config.toml
d_model = 128
d_expert = 96
moe_layers = [0, 1, 2, 3, 4, 5, 6, 7, 8, 9]
normalize_top_k = true
vocab_size = 8192
norm = "rmsnorm"
norm_place = "pre"
rope_base = 10000.0
init_std_o = 0.00995
init_std_up = 0.0545
init_std_down = 0.0061
decay_fraction = 0.419
decay_shape = "linear"
steps = 5987
Below are experts of layer 3 (counted from 0) of a mixture-of-experts language model. Rows are named router (the router's row for the expert), gate (a neuron's input weights, with its number), up (a neuron's input weights, with its number) and show model dimensions 0-127. Each number is 50 + 15 x the weight over its row's rms, rounded and kept within 0 to 99.
After each expert's rows: a language model's description of what the expert responds to. This comes from a sample of Wikipedia text that the model never trained on.

# expert 46
router:49 51 41 53 37 77 53 28 59 27 52 64 55 59 55 50 41 48 65 46 25 65 70 78 31 47 46 62 57 73 49 68 44 64 42 49 43 60 41 46 81 46 58 67 52 71 50 67 24 28 40 36 44 57 35 64 30 47 37 57 40 32 31 68 37 44 80 56 55 84 83 48 40 52 49 45 60 88 71 74 43 68 69 39 62 47 78 29 49 54 58 31 31 48 51 51 40 48 51 54 59 33 37 50 62 41 35 45 42 47 37 46 32 65 29 38 40 48 83 38 43 49 32 59 69 99 43 47
gate0:31 33 09 56 71 57 51 49 44 44 47 49 27 51 51 11 43 57 43 42 61 40 29 64 37 39 47 52 56 31 51 51 44 42 88 53 61 58 48 69 37 53 44 54 56 62 23 67 24 42 44 74 30 46 52 70 37 36 68 57 72 44 42 45 34 51 24 75 55 56 75 31 43 58 44 38 50 50 71 33 79 73 45 47 60 76 32 55 70 56 47 51 77 45 43 32 50 56 49 43 39 21 56 91 50 58 50 24 32 37 41 67 67 64 49 29 48 59 50 60 56 53 52 41 46 89 54 37
up0:54 42 90 71 43 39 69 62 45 41 66 43 35 23 54 53 44 64 42 68 40 58 20 42 38 40 67 56 37 56 48 48 69 66 45 29 48 49 61 31 65 55 43 61 76 74 77 59 30 52 06 57 38 65 36 52 44 72 54 47 47 67 73 46 49 49 45 61 46 46 76 67 45 27 25 51 56 36 35 39 44 49 45 19 27 59 29 34 71 58 65 48 43 19 67 47 65 36 67 56 65 56 53 70 54 79 57 72 46 65 38 53 62 37 78 58 63 61 61 61 40 55 66 53 54 64 76 37
Consonant–vowel pieces inside words, especially Latinate ones, such as ti in constitutions and retaliation, igi in Religious, ca in dedication.

# expert 26
router:48 43 51 76 16 49 32 47 61 51 37 61 43 70 29 26 19 58 29 52 45 51 40 63 50 48 47 51 51 68 57 47 43 62 58 34 58 66 55 58 64 39 16 82 75 48 56 54 36 61 52 47 33 45 49 31 28 49 46 66 45 32 17 34 55 53 40 39 23 50 56 60 64 45 69 57 14 58 49 81 43 71 56 61 33 62 29 59 66 30 81 52 36 41 99 54 38 52 40 50 44 40 68 48 59 62 78 41 55 66 76 53 59 51 57 42 79 50 64 44 41 55 46 58 51 57 52 70
gate0:64 24 60 46 39 39 28 44 61 34 76 58 31 51 51 69 44 31 56 28 61 61 19 64 42 64 68 42 57 31 77 37 42 38 39 25 57 60 08 54 52 37 51 43 66 61 53 47 48 53 47 61 52 43 75 50 69 46 65 52 44 20 32 47 67 69 37 49 59 52 47 39 41 14 38 74 44 56 72 69 53 26 51 51 62 46 54 45 53 45 48 51 66 40 48 50 72 34 53 53 46 31 79 79 54 82 83 70 46 42 51 47 55 63 37 41 36 54 66 59 60 19 52 70 40 75 77 41
up0:63 58 65 68 55 64 67 43 46 49 20 66 76 37 51 54 47 47 31 41 69 61 44 71 55 50 48 52 27 32 35 56 30 47 72 43 52 63 59 35 56 64 57 47 40 29 77 65 51 41 42 49 49 56 60 62 57 51 54 69 39 65 54 71 81 50 56 46 62 68 56 62 42 67 20 40 68 51 51 51 83 41 51 21 53 83 39 60 48 52 56 41 77 36 59 77 44 62 53 54 72 50 47 44 73 44 79 39 29 66 37 51 34 26 95 46 59 63 81 78 49 35 49 62 26 36 33 51
Periods ending sentences in prose, also closing quotes, question marks and abbreviation periods such as Hon. and p.m.

# expert 17
router:46 57 48 71 28 55 51 42 59 28 57 55 48 66 83 35 54 44 12 74 72 66 63 63 41 32 59 51 58 38 40 53 50 68 41 70 35 82 48 36 38 60 60 88 67 45 70 36 50 34 68 33 47 54 60 47 35 42 54 29 34 35 44 67 33 82 18 46 61 48 51 69 55 53 38 43 46 73 49 56 37 70 56 54 35 79 54 37 61 63 58 60 52 41 68 44 55 58 68 48 56 48 46 59 60 50 60 47 44 55 47 82 34 64 48 52 60 08 62 37 65 19 49 39 55 78 34 21
gate0:48 42 50 48 41 71 51 64 55 57 79 45 40 55 65 64 65 24 49 23 58 38 53 77 55 35 35 20 55 35 61 72 36 49 53 32 43 89 71 19 48 57 67 66 51 37 26 51 35 52 59 39 77 56 50 38 24 31 41 26 29 60 39 50 66 33 55 22 56 61 70 64 38 33 45 42 53 53 57 37 34 24 45 58 30 44 48 55 46 40 27 48 64 29 55 88 54 34 72 25 67 51 55 45 51 43 56 29 26 68 58 70 35 50 46 38 53 41 43 53 73 57 57 41 65 64 29 31
up0:70 62 74 32 74 43 13 70 51 34 40 25 61 35 84 41 41 46 53 66 52 43 16 52 53 45 55 13 70 61 30 63 45 44 57 35 45 55 55 25 52 47 56 06 70 52 65 23 46 40 26 57 54 61 25 53 35 75 56 30 74 34 53 36 63 46 47 55 56 62 59 61 53 49 49 27 65 51 41 44 59 68 64 33 40 67 38 53 57 68 53 41 64 30 26 55 53 39 52 34 39 65 40 62 52 61 45 29 70 67 31 63 56 35 10 45 58 55 54 62 40 47 55 55 51 51 35 35
Word-final suffix pieces completing nouns, such as s, ing, ion, ation, ment, ity, as in corruption, drivers.

# expert 37
router:62 73 47 65 44 48 23 66 51 32 50 60 47 70 68 45 25 33 70 51 48 59 74 66 50 47 54 34 49 75 28 71 57 88 25 67 58 61 42 49 54 28 46 45 65 56 51 45 33 70 29 25 25 75 52 58 35 49 72 65 31 36 40 48 53 54 39 44 47 49 71 67 70 28 50 68 38 53 61 56 55 40 60 40 63 56 74 34 60 64 79 65 47 35 49 41 42 22 59 39 31 49 77 56 72 23 34 38 60 48 40 41 20 65 63 46 61 40 60 49 59 24 76 49 51 56 24 58
gate0:52 43 41 43 31 67 63 35 49 53 60 71 38 41 46 43 59 49 39 47 44 56 48 50 68 36 74 37 63 48 23 42 50 36 62 44 43 58 38 54 43 55 66 46 29 52 61 55 48 71 49 38 41 45 55 87 50 23 72 41 27 82 35 49 22 28 61 47 38 62 53 66 37 50 19 54 34 52 94 44 48 80 51 44 68 88 40 40 71 60 36 78 60 55 51 85 58 53 45 39 24 58 61 46 54 60 12 48 42 42 35 43 50 66 63 40 50 29 27 37 76 60 54 51 42 58 22 50
up0:53 82 43 18 58 50 68 59 62 49 33 63 56 79 43 55 39 47 92 41 32 50 42 61 72 36 34 49 35 42 58 76 50 34 56 61 38 66 39 54 72 29 58 49 87 57 45 73 39 73 65 57 33 63 59 58 66 58 58 50 47 51 45 72 55 41 57 42 61 48 68 75 72 83 66 46 65 30 21 59 56 49 66 45 57 38 64 46 53 54 62 38 70 70 76 58 74 42 47 38 57 44 37 51 21 39 37 67 29 70 35 54 27 50 42 34 53 46 24 37 72 59 56 47 31 35 46 51
Hyphens and en dashes in compounds, score ranges and table rules, plus prefixes like non, sub, pre, inter.

# expert 35
router:69 55 75 40 41 70 25 39 69 47 42 56 31 59 71 39 44 83 41 77 63 53 90 57 46 39 72 52 65 35 49 73 58 32 27 69 59 49 47 53 78 48 23 76 67 52 36 59 45 47 36 53 43 60 33 65 43 53 57 38 39 28 39 73 49 24 38 46 57 54 62 63 48 53 72 61 49 65 50 71 32 54 46 45 40 51 50 35 67 25 60 71 33 43 61 39 37 11 59 58 29 42 58 26 69 56 84 41 45 64 57 55 41 58 41 66 66 40 64 47 52 32 62 18 50 59 35 40
gate0:18 61 54 41 47 49 38 57 73 63 53 66 53 82 36 52 40 72 63 38 56 35 58 73 76 44 42 67 79 60 55 40 56 37 53 26 22 61 56 40 40 42 33 55 64 56 62 79 42 36 16 19 33 24 52 51 40 58 39 41 58 31 44 51 76 51 45 32 61 47 57 51 55 72 41 66 46 76 61 69 37 45 59 39 73 67 47 40 51 36 49 57 33 23 44 36 52 63 59 81 39 78 61 56 52 40 54 65 46 41 51 69 20 29 58 49 38 71 63 63 26 67 76 52 70 61 52 43
up0:72 55 64 50 34 71 21 60 33 50 47 34 51 31 36 31 76 46 53 58 63 75 12 44 34 47 40 67 48 48 57 49 34 50 43 86 48 49 10 55 51 48 69 52 42 64 55 51 44 59 66 13 41 28 34 29 62 34 72 47 43 59 52 45 58 53 54 50 22 60 62 54 28 37 43 73 51 34 36 40 18 52 65 58 35 22 74 37 30 45 56 36 54 30 39 36 47 67 45 32 50 60 59 69 68 32 77 54 33 49 60 41 29 58 49 64 73 44 60 77 60 44 26 41 53 47 47 53
Month names after on or in dates, like June, October, plus inner word pieces such as -ing in falling, aging.

# expert 22
router:57 66 47 53 45 54 39 72 61 42 38 67 36 49 95 35 48 64 63 75 64 57 80 63 22 45 81 46 59 41 51 69 51 64 22 89 32 45 53 51 71 37 39 50 59 72 35 58 31 49 27 47 22 45 56 39 39 55 45 20 36 48 32 49 70 49 67 59 83 55 73 34 43 27 34 63 52 64 58 65 35 48 48 42 59 50 51 32 64 45 64 64 26 48 60 58 41 38 54 55 27 32 62 34 67 63 52 52 51 63 42 49 41 55 44 63 56 39 54 47 63 25 63 28 69 79 40 28
gate0:68 54 60 57 53 52 10 61 52 45 47 79 62 52 31 41 85 49 69 41 44 60 36 37 53 26 65 47 34 54 52 43 84 43 47 25 47 38 48 23 38 52 29 45 38 49 62 49 54 47 42 65 51 65 48 82 54 50 38 40 55 54 42 55 58 54 46 46 25 40 78 27 58 56 12 50 67 82 71 55 29 37 53 24 25 58 45 65 67 62 55 64 43 29 58 28 25 46 46 39 44 19 60 51 40 43 75 55 34 75 51 42 40 70 68 26 65 67 50 33 54 56 69 39 57 61 49 34
up0:44 66 40 17 33 64 75 58 44 55 48 34 30 52 40 72 40 27 60 62 60 46 67 45 47 42 35 83 63 28 56 42 46 54 71 54 33 76 58 65 70 50 09 55 53 47 59 62 71 68 39 52 30 59 39 23 71 31 44 58 44 50 25 37 61 49 54 63 35 47 56 36 68 36 45 35 72 67 28 77 35 75 66 68 45 47 67 63 37 56 67 46 41 49 22 34 58 76 59 47 42 52 69 54 62 52 63 76 44 34 40 57 19 68 54 68 58 47 62 36 71 53 55 47 18 60 57 50
First piece after a hyphen or quote, such as de in in-depth and on-demand, plus sentence-start He, She, Co, De.

# expert 23
router:83 47 51 49 43 43 40 80 62 45 32 68 66 52 71 49 44 55 68 72 76 74 57 82 52 53 45 51 51 36 47 47 65 51 37 55 53 55 36 58 53 21 44 66 51 66 37 48 21 72 46 22 45 84 56 19 32 28 70 30 63 47 52 59 34 37 69 76 65 66 71 49 50 30 68 47 39 53 68 53 54 60 47 51 52 43 52 41 53 41 67 47 46 53 65 63 40 54 72 51 65 30 67 72 82 59 65 37 48 52 65 52 29 40 25 48 41 35 50 35 79 58 38 54 37 64 10 58
gate0:80 63 41 54 27 61 57 23 50 47 50 50 68 68 49 32 62 46 64 43 48 19 65 60 62 19 38 40 59 64 42 79 55 64 53 50 58 81 64 43 24 42 68 55 49 79 44 45 36 75 38 52 54 54 52 32 60 23 41 48 47 48 46 54 64 94 48 53 64 46 82 39 37 51 46 54 46 47 62 47 65 50 39 39 53 58 47 30 74 67 32 35 65 77 73 68 56 61 65 69 48 50 56 21 65 65 43 46 45 49 56 28 40 52 25 56 58 66 50 56 74 50 93 47 77 54 44 51
up0:46 74 62 71 17 47 65 41 53 51 48 59 55 56 63 39 70 47 49 53 67 39 34 82 84 52 36 48 30 55 41 82 46 42 34 68 71 42 46 46 60 44 53 40 48 34 31 86 22 47 75 61 68 49 58 39 54 46 56 51 39 61 37 67 56 80 69 77 56 27 29 38 79 70 63 68 09 58 49 36 26 46 55 52 54 50 54 57 57 41 62 70 62 52 63 47 68 62 60 60 55 49 48 28 61 82 69 60 51 67 50 47 49 47 56 52 36 60 52 51 66 79 61 75 35 37 30 61
Coordinating words and infinitive "to", such as and, or, but, not, also, then, later, than, linking clauses and list items.

# expert 32
router:80 59 63 44 35 78 44 56 68 33 36 67 28 45 74 40 68 27 37 89 66 56 74 63 50 48 43 46 61 49 60 59 74 40 37 74 44 51 23 56 81 30 38 73 55 63 34 43 51 70 54 44 42 22 62 55 46 42 47 31 44 38 38 49 74 83 51 71 48 53 66 37 70 34 59 44 57 59 54 67 44 51 64 50 51 71 56 37 82 39 57 61 40 49 73 40 22 28 34 54 41 37 43 54 54 39 67 41 44 48 57 73 40 50 18 77 68 39 66 40 53 37 52 33 58 64 43 43
gate1:88 44 52 79 71 46 71 45 70 29 30 72 71 53 47 43 59 48 49 54 84 85 61 53 29 64 73 60 32 42 30 68 34 54 57 19 31 71 35 38 39 26 57 66 90 54 59 75 48 41 24 59 41 34 38 36 37 40 49 34 56 30 33 62 58 64 72 44 57 38 63 41 55 73 62 45 42 39 54 54 35 50 42 74 44 42 69 67 66 44 33 44 55 41 48 68 49 49 46 41 53 36 66 56 53 51 62 68 45 55 33 77 57 33 33 69 54 49 52 16 51 41 48 58 50 58 33 47
up1:58 42 68 42 34 69 47 46 37 64 24 18 41 54 36 53 50 48 73 55 52 17 67 44 40 51 64 87 68 61 44 53 62 70 80 57 54 45 57 65 32 37 54 60 63 55 54 58 52 46 43 60 70 19 29 64 62 38 77 43 14 20 52 41 37 50 79 28 39 47 30 34 56 59 38 17 59 50 35 49 62 40 35 61 55 51 53 80 36 61 50 70 48 31 61 61 64 46 27 62 49 25 65 36 58 52 41 41 37 41 47 28 54 17 68 45 53 43 57 57 68 48 33 76 34 46 36 43
Pipes, semicolons and small numbers inside sports statistics and election results tables, plus words like Pts, Swing, Nominated.

# expert 47
router:57 53 47 89 28 81 29 48 34 34 60 56 14 72 70 38 57 50 17 85 66 53 67 55 22 55 42 48 57 56 55 69 67 19 38 62 46 57 28 75 50 64 44 76 55 64 10 42 44 48 30 49 54 28 47 32 45 50 45 58 53 50 35 61 48 74 51 63 53 66 48 67 49 83 65 57 64 60 59 49 54 48 58 48 28 53 56 35 69 24 51 63 44 47 56 38 37 54 49 62 41 42 50 50 67 32 37 42 43 52 44 44 40 73 65 64 69 47 62 39 47 28 44 43 85 49 34 65
gate0:66 61 33 45 61 47 50 62 47 40 46 45 34 46 42 57 26 72 37 79 70 39 44 76 33 14 44 52 55 40 44 28 49 40 49 59 82 57 50 52 49 24 56 53 81 34 49 57 44 32 83 70 39 56 60 35 45 67 52 65 57 76 55 51 39 67 46 38 85 43 42 61 33 54 77 52 49 66 78 40 53 69 35 68 51 38 54 31 63 87 58 24 35 41 57 46 37 70 55 28 29 46 58 49 49 39 43 58 17 52 46 80 66 54 72 39 68 47 64 58 51 40 45 52 28 50 67 32
up0:75 65 48 73 65 57 60 17 25 57 76 45 30 46 44 46 63 60 33 38 47 31 38 24 28 35 37 57 41 37 51 46 72 51 67 57 63 45 36 30 64 67 46 61 72 53 16 51 27 55 80 23 45 61 56 53 63 28 60 62 57 56 33 39 28 44 69 56 54 57 40 51 66 74 30 56 32 36 63 42 61 51 39 55 35 61 45 72 00 62 41 83 24 54 47 50 62 57 50 44 43 44 40 43 30 66 49 46 58 67 53 38 72 63 24 60 51 39 57 50 67 71 59 53 54 74 47 41
Apostrophes before possessive s, as in district's, minute marks in match goals, and adjective endings like -ic, -al, -tic.

# expert 27
router:57 55 52 55 04 42 44 51 45 37 39 50 45 70 55 73 40 17 48 75 58 73 68 74 44 20 65 42 51 68 49 99 55 62 49 73 42 83 62 49 64 52 43 42 60 62 44 90 51 83 81 30 35 38 65 53 56 62 47 60 18 52 39 40 51 72 34 68 39 43 44 52 61 43 55 43 29 56 56 64 43 54 68 42 37 72 58 43 28 48 60 53 29 42 54 60 42 36 75 45 45 49 49 41 74 43 66 38 42 58 43 58 56 47 59 60 61 41 55 36 63 45 61 28 46 46 61 27
gate0:41 50 49 34 43 55 39 79 45 37 57 39 47 61 58 60 46 47 18 45 55 80 63 46 60 37 42 49 58 54 66 30 41 60 27 53 38 76 31 79 52 62 69 23 46 51 80 84 60 29 49 48 51 66 60 53 64 99 62 44 61 77 61 39 35 44 34 53 47 52 53 72 56 61 51 39 38 42 21 29 06 43 49 67 45 87 62 40 47 50 58 57 31 47 67 41 35 42 54 39 45 53 47 30 38 32 65 56 61 75 63 60 45 51 61 13 53 66 39 41 48 46 49 52 46 53 31 40
up0:49 45 33 41 59 54 20 22 35 49 63 84 26 38 58 53 59 73 47 66 53 37 68 39 42 38 40 58 52 50 58 70 66 45 36 87 57 25 62 43 54 45 42 41 68 60 54 62 65 55 65 56 59 32 57 27 23 41 37 56 49 32 35 54 49 45 36 49 66 32 45 34 67 51 95 45 79 21 17 38 37 50 78 40 70 47 63 54 63 53 72 65 43 55 63 46 17 54 63 84 53 56 65 52 46 53 41 39 64 66 57 44 45 61 48 65 39 30 55 34 40 63 47 29 68 35 39 31
Common nouns after the or a, such as film, work, use, game, contrast, addition, which often take suffixes.

# expert 10
router:70 69 74 75 45 49 35 41 31 38 56 53 41 53 44 53 50 60 74 50 40 49 89 60 45 45 49 48 65 54 29 77 22 63 41 85 31 52 59 73 56 26 46 55 56 65 36 45 38 57 80 50 32 60 36 58 54 64 54 34 54 48 43 30 79 77 54 77 59 72 63 54 49 45 70 54 47 59 48 56 31 62 47 50 22 77 09 53 48 24 46 71 32 28 59 48 64 46 55 21 53 27 50 60 43 25 52 41 50 55 30 59 52 52 44 49 55 28 64 31 32 31 67 62 43 49 49 60
gate0:54 56 43 48 59 34 42 65 73 41 36 51 61 78 50 39 52 42 54 60 58 64 71 61 59 22 62 49 35 38 43 53 22 41 34 68 49 50 42 38 36 59 68 33 54 78 50 59 27 37 68 63 28 44 46 47 62 39 56 34 44 75 66 38 76 65 63 45 53 50 49 51 58 64 51 59 51 54 72 61 66 36 65 42 62 60 22 67 39 38 30 69 41 65 31 34 74 45 18 48 81 16 54 57 94 65 66 61 41 66 29 67 49 76 82 71 58 42 48 48 39 62 59 55 50 73 65 41
up0:15 25 48 65 67 55 36 79 70 47 26 50 23 48 46 36 56 51 57 41 62 62 45 54 58 44 58 48 51 40 47 57 31 57 80 50 65 60 22 49 23 47 54 23 67 89 83 29 20 55 55 35 50 41 45 35 63 31 52 36 58 55 63 76 50 44 25 45 46 60 66 42 37 57 49 74 57 35 45 55 56 88 65 60 26 63 35 59 44 71 41 68 33 60 43 66 56 60 60 57 61 47 40 39 41 53 53 69 45 37 84 65 41 52 56 55 71 53 46 24 47 55 80 45 37 40 40 33
Commas after a finished clause or phrase, before and, which, but or a new subject, plus dashes in dates and lists.

# expert 2
router:69 41 57 53 08 52 44 50 62 36 48 82 22 83 56 62 62 43 24 56 67 53 58 56 36 22 52 47 68 65 53 52 39 62 41 39 63 86 41 75 21 49 55 61 42 57 45 44 58 58 54 45 69 57 58 41 57 50 50 69 56 38 52 63 68 53 59 66 68 67 85 50 84 62 57 35 45 58 57 50 64 24 63 63 05 50 55 50 52 38 49 76 47 35 67 33 64 37 50 54 44 33 51 49 58 52 45 56 46 51 53 63 50 49 44 82 62 29 59 08 64 55 66 23 44 55 56 50
gate1:71 47 35 56 38 67 25 45 67 36 56 60 30 39 20 39 49 92 49 39 51 45 58 46 55 31 41 65 61 45 63 54 53 48 42 50 33 63 90 52 45 45 81 54 48 56 40 59 51 61 54 70 63 56 75 34 67 53 50 31 38 66 37 63 58 83 14 48 56 51 61 63 65 61 67 32 71 57 65 49 49 58 45 43 74 27 41 59 30 71 50 73 20 52 68 62 72 53 48 29 52 33 57 34 39 63 39 31 66 49 47 40 47 33 71 59 36 45 40 62 19 19 67 46 30 50 59 56
up1:24 59 40 17 65 45 42 16 61 50 42 58 61 35 48 41 52 52 48 33 57 35 53 54 65 50 42 53 45 58 52 64 68 41 56 31 65 55 63 48 61 48 31 54 45 41 74 56 49 53 49 53 64 59 56 31 54 54 29 56 39 58 47 99 50 80 52 51 48 34 19 59 41 77 66 78 55 60 41 53 80 63 41 42 47 57 49 52 60 43 61 65 66 82 54 61 63 62 66 26 67 60 24 69 71 43 68 41 61 63 45 60 46 64 69 52 13 60 27 54 26 11 37 64 42 61 42 65
Pipe characters separating cells in wiki-style tables of sports results, awards, elections and statistics, including header separator rows like |---|.

# expert 14
router:52 23 50 68 53 99 33 50 46 36 52 68 36 92 71 52 63 55 63 68 35 55 66 54 22 43 48 47 54 81 53 62 63 72 39 40 59 52 64 54 54 48 25 86 53 74 50 40 64 61 58 48 34 46 35 62 20 44 48 59 46 60 42 43 53 43 58 71 77 38 48 53 56 38 65 65 46 52 50 56 36 42 70 32 56 68 30 10 38 26 48 75 51 56 50 55 54 43 21 55 55 46 59 64 48 69 40 46 42 56 58 85 36 51 69 44 76 54 61 50 49 33 62 52 45 43 41 66
gate0:36 55 30 62 57 59 45 42 72 63 71 70 53 29 50 43 30 68 42 42 33 50 39 48 39 46 74 48 51 73 74 33 51 32 45 47 19 36 55 42 68 44 60 61 68 18 42 34 30 42 50 43 41 20 27 59 43 41 44 59 50 65 16 38 45 60 47 28 55 52 45 57 39 73 59 33 59 41 55 60 44 28 56 20 79 66 62 72 48 77 66 69 46 30 53 62 74 45 45 88 35 32 58 83 72 66 58 37 61 50 42 64 49 33 74 30 64 40 41 48 53 41 41 54 68 33 62 55
up0:47 35 50 62 49 66 34 52 74 42 83 29 57 73 58 63 48 63 51 53 65 64 33 38 48 37 49 64 73 68 51 31 37 67 43 70 30 61 41 32 54 37 51 52 63 41 48 11 51 45 38 62 74 63 53 39 55 27 53 43 57 92 31 37 53 38 65 37 27 54 65 71 53 57 49 51 51 32 41 33 75 31 57 46 67 46 40 32 42 40 45 41 57 47 65 54 69 41 27 45 64 73 54 41 52 70 76 35 39 77 37 45 29 50 53 48 35 64 68 32 38 72 06 42 44 76 41 31
Single letters or short pieces inside a word, often a foreign name, as in Moder-n, ima-m, Kra-k-ów, Sver-d-lovsk.

# expert 7
router:61 51 71 46 37 64 34 46 62 36 49 52 34 58 99 31 60 42 56 90 62 51 86 70 43 46 73 36 62 51 44 63 53 33 12 94 55 43 32 65 67 30 38 71 62 54 43 53 39 63 42 36 38 48 60 52 43 50 62 38 30 27 29 46 69 53 40 64 50 45 65 46 53 31 62 47 53 58 53 63 37 64 54 51 38 54 56 43 64 40 50 66 28 51 75 34 26 25 44 52 35 35 60 46 65 51 67 48 54 60 61 61 37 41 36 69 69 43 61 46 58 35 53 31 72 74 41 40
gate0:52 51 47 45 55 59 35 63 26 44 51 14 45 83 36 46 55 33 21 55 24 80 35 72 30 46 42 75 64 61 40 68 54 68 46 49 41 42 77 39 47 79 26 77 54 64 52 47 37 50 61 40 44 55 53 41 43 62 79 61 54 34 16 49 31 28 50 44 38 69 38 43 36 46 55 21 59 59 71 39 66 19 57 49 58 51 46 59 30 33 64 64 37 17 40 49 51 61 27 34 34 46 42 29 53 52 45 61 40 52 58 55 68 37 33 52 49 56 40 41 70 56 56 49 20 38 56 82
up0:62 58 47 72 49 46 46 44 31 34 53 64 39 40 41 45 35 58 60 93 60 45 26 54 37 76 46 29 67 79 58 26 40 53 63 53 62 60 54 58 46 45 43 43 56 61 32 66 59 48 51 31 44 41 60 75 60 62 45 14 42 55 38 38 39 54 44 49 83 54 73 70 40 71 54 57 45 44 36 84 40 34 32 29 55 56 51 54 38 78 25 50 40 54 61 39 14 54 39 57 57 53 51 53 26 63 67 56 50 22 63 79 42 63 69 32 46 49 43 38 09 37 67 18 46 59 60 55
Capitalized fragments that begin names or words, like Mac, Mc, S, Ch, Doug, plus stand-alone "part", release dates and "Jr".

# expert 8
router:51 43 67 51 12 61 36 51 22 39 44 52 56 70 66 50 52 54 45 70 84 60 38 72 47 51 57 51 58 42 40 75 42 74 11 77 48 59 59 39 64 43 33 62 61 59 49 67 51 57 25 39 42 27 52 45 38 61 67 36 31 51 52 55 37 61 41 82 49 50 59 63 55 68 45 43 60 70 49 53 46 50 55 58 37 53 32 21 59 33 60 59 31 50 71 22 17 14 67 47 29 39 58 70 56 31 65 30 52 62 62 57 54 78 49 55 64 39 63 36 57 19 55 33 39 54 46 24
gate1:46 28 45 37 50 55 35 57 80 52 45 51 54 69 47 61 61 50 58 54 42 53 39 82 34 59 51 40 56 58 48 49 76 43 63 50 50 32 55 50 39 57 65 51 31 42 35 41 67 48 80 30 75 25 43 65 33 41 30 48 61 42 63 51 43 61 45 47 43 43 76 43 90 56 82 33 43 53 59 63 53 65 34 63 44 39 74 36 19 39 59 72 39 37 32 67 75 75 70 46 46 50 43 33 30 41 56 54 54 15 38 38 49 45 45 21 70 37 79 04 37 54 65 72 42 51 44 54
up1:49 72 67 60 38 78 37 62 74 47 43 42 23 67 41 31 37 55 46 67 59 53 48 49 29 63 67 59 63 47 33 84 36 66 27 37 37 88 37 52 77 41 68 48 44 71 41 48 53 49 57 50 56 14 59 20 46 48 56 77 20 28 15 72 62 61 50 59 45 53 45 50 35 34 42 45 47 41 48 49 38 36 25 53 45 40 50 65 58 53 48 58 24 33 53 28 42 77 36 35 46 43 24 44 45 51 42 56 72 69 30 29 41 45 61 25 58 44 60 70 36 51 44 47 50 31 29 44
Final pieces or words of proper names, especially places and institutions, such as House, Street, River, Award, Wall(ace).

# expert 34
router:48 84 37 54 43 66 37 46 64 47 64 41 25 61 33 37 24 55 55 62 45 64 73 81 34 16 47 15 55 33 56 52 36 49 42 70 51 47 22 38 16 40 48 76 41 60 53 36 51 38 61 43 33 36 63 53 50 61 75 36 51 40 35 61 61 55 55 49 77 69 57 54 52 18 75 24 56 67 58 55 41 46 58 59 51 44 43 32 75 57 63 71 41 56 74 45 39 47 53 39 28 45 52 61 57 50 79 49 51 74 50 74 59 67 63 46 61 32 70 24 64 54 50 37 21 48 37 35
gate0:75 48 33 16 62 46 32 36 58 74 52 74 60 41 46 43 52 69 36 31 44 49 72 58 33 46 37 55 57 20 83 64 48 54 65 59 37 63 49 50 61 53 59 45 59 31 75 64 62 22 59 09 53 51 59 56 21 38 61 62 52 46 34 78 49 40 63 59 80 66 37 66 42 47 53 51 52 75 89 75 44 45 55 48 48 48 57 51 36 39 58 62 30 63 52 48 57 19 45 78 49 53 60 64 71 51 43 29 49 30 56 56 60 67 58 23 48 46 39 34 42 28 39 42 43 58 56 20
up0:35 48 84 57 64 56 72 56 62 43 38 61 52 67 16 40 26 50 61 23 45 35 43 42 49 38 46 55 66 71 54 58 17 39 45 52 60 62 48 52 55 61 16 80 77 36 49 39 52 41 61 65 21 49 66 57 48 52 57 53 53 75 33 63 56 61 31 60 49 67 62 45 49 38 50 42 24 48 56 45 71 54 30 52 35 45 61 83 69 34 38 62 51 34 75 19 32 59 39 25 71 60 34 37 39 44 72 55 44 53 57 28 57 67 46 66 28 38 33 54 45 67 66 80 45 71 66 61
Final -s, -es, -ers pieces forming plurals or third-person verbs, such as daughter-s, proceed-s, breech-es, Touchdown-s.

# expert 45
router:70 40 45 70 39 51 34 42 52 54 44 52 54 50 42 37 50 50 48 47 48 62 61 64 39 45 26 36 61 43 19 79 73 47 51 32 34 77 44 57 63 32 50 46 56 59 50 51 21 51 62 46 38 28 36 37 42 77 36 79 45 41 20 47 62 44 77 59 72 32 59 48 73 16 40 22 65 73 55 52 35 30 42 57 45 63 46 67 40 47 63 72 35 68 51 62 36 78 37 40 47 38 67 50 54 52 70 56 42 61 63 57 56 49 48 85 92 57 46 39 91 48 68 47 59 36 40 37
gate0:43 68 51 39 30 71 55 56 37 49 29 67 45 29 56 35 44 35 50 47 60 70 61 52 44 55 70 29 53 43 45 44 38 71 51 60 57 33 36 59 41 61 71 60 55 53 49 60 30 38 20 72 34 32 79 38 58 64 53 34 72 77 36 30 42 55 66 35 47 48 47 24 51 46 48 69 32 63 67 48 46 62 51 24 74 72 28 50 52 57 72 62 17 32 67 45 58 45 39 66 61 74 35 20 48 33 43 77 43 51 36 26 62 59 57 63 09 41 43 60 68 40 68 37 63 34 57 73
up0:68 33 00 38 82 42 19 67 49 35 42 30 28 59 68 57 66 49 42 31 44 76 60 58 56 50 47 46 46 34 47 54 54 55 39 47 59 74 60 54 38 42 50 45 55 36 31 58 34 57 24 69 24 53 21 61 50 69 40 62 52 62 50 41 32 38 60 65 48 55 40 50 40 72 16 65 15 63 50 48 57 68 46 37 20 41 61 32 80 60 56 60 34 70 53 46 51 46 51 64 51 53 80 40 57 62 54 61 56 41 53 35 36 61 40 69 88 44 73 49 29 43 54 51 50 60 42 69
Conjunctions and prepositions linking clauses, such as as, with, and, but, when, while, and sentence-ending periods.